Experts of a small language model: a variant of SOAP for the experts.
Below are experts of layer 8 (counted from 0) of a mixture-of-experts language model. Rows are named router (the router's row for the expert), up (a neuron's input weights, with its number) and show model dimensions 0-255. Each number is 128 + 24 x the weight over its row's rms, rounded and kept within 0 to 255. Numbers have three digits each.
After each expert's rows: a language model's description of what the expert responds to. This comes from a sample of Wikipedia text that the model never trained on.

# expert 17
router:106136139143091114131172069151128101109109115121095118136141126101128108096123151136133147118123116120127118137121139144114102108169114134138097130121125132110118114140131136141138083150117149155125120130134118122115128172133086117136136107123183145135111127154116145120147155142108150112136135176125162179132178120143110151101131129134153155107146121152127116133140094124133098159090174134139133091133151110119178124098160162162139098155145145131129136156122112135099157119134126164112146116113099144119125128120120105166166150110072180155147099140164102098177095075151073082121104148153141117108159144104162125148107155191090119140111176141113119056138064129118111119136117076119109152128138098136102100153156135127111104122107161129096101140099196146105158119130142
up1:145152115103091157113084089129124134151103131128119119107137123113111100145157099122130115161084123128153127163139114108127146100084155148167107151077133100140121113143129131153124115148136112112101134111130112125131073115112120158078135100138148163146107117169123118136128120163164148127108137164166193147164118080130120153140181171116135137121124119171074163136175070174106123127089133180142111143107156154146159130132104136129140133094119147119138143163118154133102145174135162135095121141107112111130091146096139135124166136111151143119079135140153154107147118129079114134143164117115110120115139143142097146107086093177132135116156132140133144099106094122129149155102145126157119124128106149108156101141105145125144095134079103200120111132132161118120126168175130
Adjectives of nationality or scope before nouns like footballer or team, especially in bios and list titles, such as American, national, British.

# expert 12
router:119146128172146117148165101149122166105131105129112076126160154108123120097090135167133099108107079128135160137088131145121151127134114122128111167116128155129117121110135181149132161132089135180121089121101156118125129145104117139129146121150139156145183128145132132129112149139105130141120142175117172157112167093148151133118160139120117133120124116152117144110176116114160097165109161097125139147115166164091149087113179151122122103149100160130128155143158098127121098123132135161128119128098103154100151132119126121138168134094123127151157134134129129115132108090137095087132090154129147107115160156127104107121117169166135113102110152159120107095147116105064163114105103122149104143079100072152113082135180134086107118147127119152114129114130124130138203155104168
up0:120128106128144156135111078107132134126140081144135118142178083127068102128168142098134164110169097111120121109101151136101131118172124124157115109134115144137108126113127158148116179144183139147151130118117105125141109119127107129139118145172127120133139123119147116081125145153092118150163147135092145157123144148105140123086099147134077093093145098094142160136158093127151135140140146080113127087137104123131132153141120084152162098110092113120136148146110112154155112102143106149080128104111115138086124151124108154146118114113171151157118089125123131124121149155132177142149138122121162073092147127131144074176102126129108180108108099165098134132119166089106120116144108092125113067118129122119114153128115167161133100154150126155117114163173145151081144098131109
Commas and pipes after names or numbers in lists and tables, plus place and nationality words such as Angeles, Philadelphia, Florida, Irish.

# expert 20
router:124120149175151144147172116133110105088096161163139137060111170107114128149100152113127152132106152108128122159122125131205122087096166129093122159118161153067157100073146166125101094122109153158115122116162110147127109130080095144121151122140117095130159158097133167094099103169103140129121127145115141151104120134148140147105100155149116141104156082130112161145121112138131101122112117132154159147068100070140133120114109118125118109167160125126143130116155103076106148107104168136096121138129132145124150147156141071130129123175114160152135131120182159122137128111120144120144134123165142117129142158113118127106100152126121151080116152103092151129116076110134103122129147084120148126134124126084124124157152125118141113112100151137120089157121138147108104126115126
up2:132141130130119120141166140159138120166165075117103188130138131146161143176125146121138117102125092131115107137122097133107164141149136131117118125146131111119136149133149115150108157163157151109101161131140118135114118138101147131111143119110123120093107113131159162113127131127122133166143098152083176096109101165094123117149124118147087173133140098092187131073150120134139133143097115146076163109086110135098106134127153108184138125069130145151130130129142175117140110137122136127088095157133135138147155139163152149066114104133111180124146161171124120154093117150164142075149113148114162122121157096089141135152109145136138143109113141108102160126123101093112120099104128104122122124181132115102107153142163122142098101134174112090099193114098164137125124144138113
Short letter fragments inside words, often rare names or foreign terms, such as tre'm'endous, el'ig'ibility, Ced'ric', Sö'k'men.

# expert 6
router:096129124153113120159122135124134159101157123123123092069153169103144092137081144167121087074145093137110159114113140132134139114153142109118140197100084090126111126100143152149140165139103113178104153105130185134143147155097111135109140111162126133140128128112148116120152145115153125129078140147118136144130146113114139127125122129127132111129112114124104134081165103119116130164112144139135139140118142158087160108095124133142112119157107186144132129151133112117116140106163164157125143073103120204104140133140141136136144150134104156157120122136109145136129123160144094078138086122168140099133166113109096143097105168150150092086133124155105121111139112111100103097105157116183103148088106060134147087125176140098125159127121139129133140139125135148154166142112138
up1:113152136120130108139150112111109133173134116150128122156111155118162124113107133111135101145160166112133095134115061152164110105159162132110116163124150146094129112114149145133179155144134159118160140150177125098168104151149159144135091129135115152116085124141098135121142081149138153112114129164118110163161081142136099120117149096146108081106164123100122125114117135152110145148125079125105146115122134066129162173127157176129131089092189151078125157155141106168140116135146120170111079144107123099116148162142137109117139122177174146140140114128128103141145131139168098090155125111139161116108157115062159118126151140137123115135144164151106133127133147157113119112120187148144177136141121121118142147135115130159095120087122124108109129157171104152115134141134140
Inner digits of coordinates, climate table values, times, codes and years, as in 54°45′32″W, 27.5, UTC+3:30.

# expert 14
router:120142129171147115148162103147122164102128102130113074127155154111124119095090133164134096106111079130136162135085129146121147126135112121127111169116129153127115121109133174147130159135088138180119093118101152118123126144107116137128147117151138157144182125144131129124114145138106129142119142175113171153111166093146149135115160138115120131118126119153113147106174112114161094165104163099125139141110165158088149090112180151119122103149094158130126154140157098127118097120132139159124119131100102155099151126120127121140169133096123128150157134131127128114133108090135093084130091155130144107115158154127103106115120171169137110104109153159119104094148114102066162118103102120148105142080102072155116078136181133085104116151125117153115126113128124129133200158103168
up1:126117103141114051117124121127117132116136114083155126138113114110140112120120150103104127113090169102142115157116129128115135089104123060114106148101150127109068150150154145135142169138155087124083149166137132121113108172125113121150165111147143100099119166133124122148075106103150168145144141138116110150130120117105159105109142134131108136139144094093130121110115125100084142157124139129123119135093142135102145125148108161135159081115099137084104118122111104096164129149180147167160109134103091150111129163170105155097146103104130127090125098128157146098170107075132102104137117125147148144121196137123133080090149139128105110096161133115130162143172146129131116115140128146083079128142099116098120146127142133125089132158160148163142140106175134088121155125134107
First tokens of table cells after pipes or spaces, numbers in tables, and commas or articles in name lists, such as | 2025, Müller, CDU.

# expert 4
router:106159125136112111129162099150106123130113121146103153113112131100118145120119145107127107128105106117101154120106140144100144159144145127137110154113108122133167145093162174062143080118125116172137144100145135147094152120100088139159160093148195132166178135158167152113155142162102111098124111156133157125140136148159137115146164148146084127100132099155130156087137089126142118140108129149134144192121131106148151096119131126147115110136189119104138141106133108106093142122150150127098132137091126138087096144109106089130107134170132122120165134129151104154148133118140136084155108125113173118106131138102108081130124149152089114129132129117098150091135097153105102076137147142115129105157105130126117119098178121105150131143147152134103034141102103160107151127111149
up1:121159147173126192165092137120143160144087142118159095150177123113126131139138152096131128138129146144141134121128140162117133112164150142104146114096139172173161112088147162143079136122113119123143107112122135136082132163111120121108140115085098154118100132101144121131161144128122102103128163127118117130102109189139118075120155098150128104126128130111066139140143108105101127111179118087130127127146132128125141123159100173135128130146105137134074151130101111167145156124151117142118175089127145075088147090151140136127130150139158150115151154095122131128165173084147100160136124155129105174108104112112130164133128133087131151088131128147111183167134113135160145125094091133135131079106149118149104159139155134136149128092139124194132152158121134122134151159120139
Word-final pieces like plural s, es, ons and ins, possessive apostrophes, closing brackets and quotes, and percent signs, e.g. party's, (2014), 41%.

# expert 28
router:120146130169147112154163101146122168105131106131109076125158155110122118098089136164136097107111077129132161137089129148121153126135113125125116166118128152124117120107133183147132164133093136181121093116104154119124128145104115133127145118153138159143186128144130131129112145138103126140118141174115168153109167095149151130117163138119119134119125120155117148105175114115157097166109163098127143146116166162095149087116176151124124103150101162129130157139159097129119097122133135162130118132097102153100151128119126122140167130097125128148155131131127132114133108086139096087130091152130144107116160159131100106117121168169135114102110154159119107095145116101062165118102102120148104141078101070153115085140181136085105119148123122149116125113124124130137199156102167
up0:164138173107112107133134141158096102142119132111110096172164164138143119132102135105113083118105093175111105158112125098153103147134128153098119178068136116097158147127147123133152097113142125143153128143101134140105141143106054148149138131108146120078085117121110140118128124165117136109186119112159079141165131084125114128144100144146111132139139147120121131081166109145139125122077177165128118089117101156155150146156136145146145129162101085102135137112128155116100166101136098124171156138148133089126095100115148122115147129120098153123102113094137152121136132167089163128094117118116079117127157136128111140138112118141157135086145146142131179128105127125165136108114138121145165148107129130100172122128148136127155127130087129124145078118144162183069143126115126
Commas, hyphens and table cells separating list items, plus words like This, these and country codes ESP, ITA, USA in tables.

# expert 3
router:107156127143133122136144115164085117097103122146130110093129119120145104125121128116090126072139115130108107134125119117131130104145116107123126125090133148119143119147121106135093115136107124129138086087099152188085082167084094123129122116173180111163117151178164108117178149121097142132124123149128148119091171120123071150122148160137154161151151140165125130126155112118136112173119162119120126142137129138175166160066131184139086118147151164095114131153153128110129142087159163157116156117121129178104118104121144134127122119122059143153132155127127089118142121127111150118126129145151212094115141164122135105101103134132129147145103164137113127081161115132126168115130149138142133120128103124139130100109144122128133115140155141159101097145148126148067124091098120
up2:111162121114118143100140114168100151123126146168156146131135135067140100145123162124174109115122185085056150116116179133128095091089126085159178076148117138084117108132127117130105122106189122183078119125119152100158117129105129141135129150138096124122142121116082132116120117150160122118124123128124139143127104133121151119158140162126119134116137108123126153111118138133120078150167132137101131165158105111125126139103143149128134147117124105131140173110068105178121108112116135088135130150134116116130141125099086127118100129124127157100138145131127141101126103123164147099072162155123112141160152177143133125084087142161157193096122108139146088122125128121110134098142152111139133130144079156136159145160118102142157129111179140175137160119130098122147118132158132
Spaces and first digits that begin years and day numbers after month names or "in", plus an opening parenthesis after a term, e.g. "comune (".

# expert 5
router:121147129172148116151165100145121167104130104131113077128160155110124119097090134164134100108109079129136161137091128148123152125132113123126112170117130155127118120109132179145131162133091137182120094120101156117123129144105115136127147120152138158144183127143131135127114148138103130142120142175115169154111168095147150133118162139119118134121125118154117148107175113114159099165108163098124140147111167162092150087114176152121124104151101163130128155140159097127118096121133138159126118130099104156100151128120127121143168134094125127149158135134128130114132108087135097086133088150131146106116159154130104108118117169166134112102112154158119108094147118104065164116105103119147105144078100070155115082137182134085105118154123121152116127114126124131137202157103165
up0:133155123130141107136135120099181103141134143116124124113134121141107103103102114159106088139124117174135179132135128114082171133087101105170189134127113153159163122130186136132111130147142147134128172139118141123091181153143116094120124106157101118127117113108137119112106112133134124088050142164121122125154130143163107128135144176145158130154131104124134193072125107123141130147146126101082147113115119139141125109115128100166132139122077132088160157136133164119103108122130148135133143118109096113137115145146097139126097120159154085145088107100130139152170115120180116122130137113126157127102124090123142170087119106132126108116109145120139117135145068109155099108152129129136108081093146144153111121147106147142177134136107104138124101040136141138125097086130115
Digits inside numbers in years, tables and statistics, plus sentence-final periods and commas and some final word pieces, such as 198'3', 6'0'.9.

# expert 27
router:120144132121104067138144089126087152118105142182120139090147145096113117091130145096108143132160109110096118130132113167132092117151117140119155128112133099106153112138132159136109120129090155146105118128133156138098098120135094145167148102134164111157119157130101113069122187163125125122119142136103132143111154102158113178078144145166147139100140116158096164125159102097148100149109132111139166112109161099106197120110171157112131114152167133114105145151163104133125138111110135111106177092147127141117124099143098131093145154175127154136141115142156106129151131132142129107159099177153111140073172122106142134115125130141116100120113117142132150093142103097086128094119117100103088112127119125119156124148167124143086099145083146118137133171095177150103114122121120
up2:138130101105129086127109161114160125101128146136128109111125145138152107130151104098145084139154124126118130152135125129107136128118152108137126132154110177143188149065127143152072105153117139106117115177148143129143101121157123146116126152154084081112128155109127108140119145138121135139081113091133128114130153118087085089109081128116138155113133094127157111143169142118132124156139096138151071136132142123133136134122143128170127149104122142170121173097138082127146146156183124150119181138132102167122147135147122137121183119149115151122113192133123126159145111079173098127126118108131128166091159108123124131126169139112158077152105154124121130066138127102186088139134150130131116129110126162153119105148136167097110144156117109187140131116108172165131134140107142
Function words the, of, in, for, from inside phrases like "Fellow of the Royal Society", common in biographies.

# expert 16
router:107168140172145150110141079126109092125110123123154141107122162112160098119097149135128143129100132134112136144139107181161122119122129141092115159120142171111127098094143155109123084134130118162094151160119146163101145149115113134134109116143125093132147153124144159061153132123110153128132146142134141172138110133162122161150140124123130132083124133149129203145139102113082110141145124092155147119103121139144134154107124098159128117136148129104122174174159136147114172116147137129105114144120114165130139114140159112107122149137129136132176103155182161069149060105116128133133136148171134082128138161112124095113111109109119110089140168125090145092171133126155124120111144111084118063118099156112099131174141101166128130140079171124148100144103118115142155129111120
up1:119114135114110090129145154119150135115108143131128101121137137131136123112104113137099128127123117110174096133127165106166153146125156123120127129174100118138135129152138146066170135130140107169147128156156119119099148148080101110121100144155135136100110127091096103140103119166095107104154124156149139146117142147105131158111150143115123156162130126102092096128145126132132110117144085159110104084097127101124161145113147149119112169060097148165096166134129143140082117110152163173165158140105103136121170069139109120078153144129135184141116127158086095129145104141116105097129133093115121132108103142123089185101088143096134119150095158127144141126109149083127107145113145091149122123112075145087160166111104134152140135126113165100183156125140132148115110134172133
Middle or ending pieces of rare names and words after an opening fragment, e.g. Ri-ord-an, Cre-ight-on, Burk-ina, Issue.

# expert 25
router:106117171110095128108154122115140126117125163167098113130127129126140117128077154096117125125132134122091121149114134123111126126141170091115147105122116161119157139120148129147079100119116154148105104066144121132113147120117112148154150105125151134118138129106177142131135134147133195112115150135108145132098131105149124186124128194168119142115169104140139126131155099112166116140133173112116171159059159068102182147095159150134089098142156167120108134167135115102100144132110108129091164122091114130100145101141123115112141119168106180127107129140116122111140143077191107124114112156136132118122139164112156124112114138144165102125115144130091148112131127124105127116127120159109111113139112107105134095153144150125137113141075114170129083130123195139120104153134182
up1:125136137167119152114124094125123156094108068165148155113153118115129170128151114165148077129175126098166123132105140114117121167104150138118072137140172155129112115105112140138112127151119157162130133164091100107140148142088179095137136096103135180128140127133167146131152142129107122113131149125101156128099124116128082162142112131119111133089151135161118138123174173111126095138143122152112141145144140090103178165138119105111100102136079147169160182106087133135169142091106077131099127071162144161095121174151138133131117124131143118165133142107130124129101101146152139101158107121130120113112173166128108077114149131130134120149100163099129131116125130106110109140132113144118134090122124156092074169111121116113132130169140131135098132178129128090134137129117153
Common function words in running prose: and, a, an, was, is, also, were, often after commas or in one of a number of.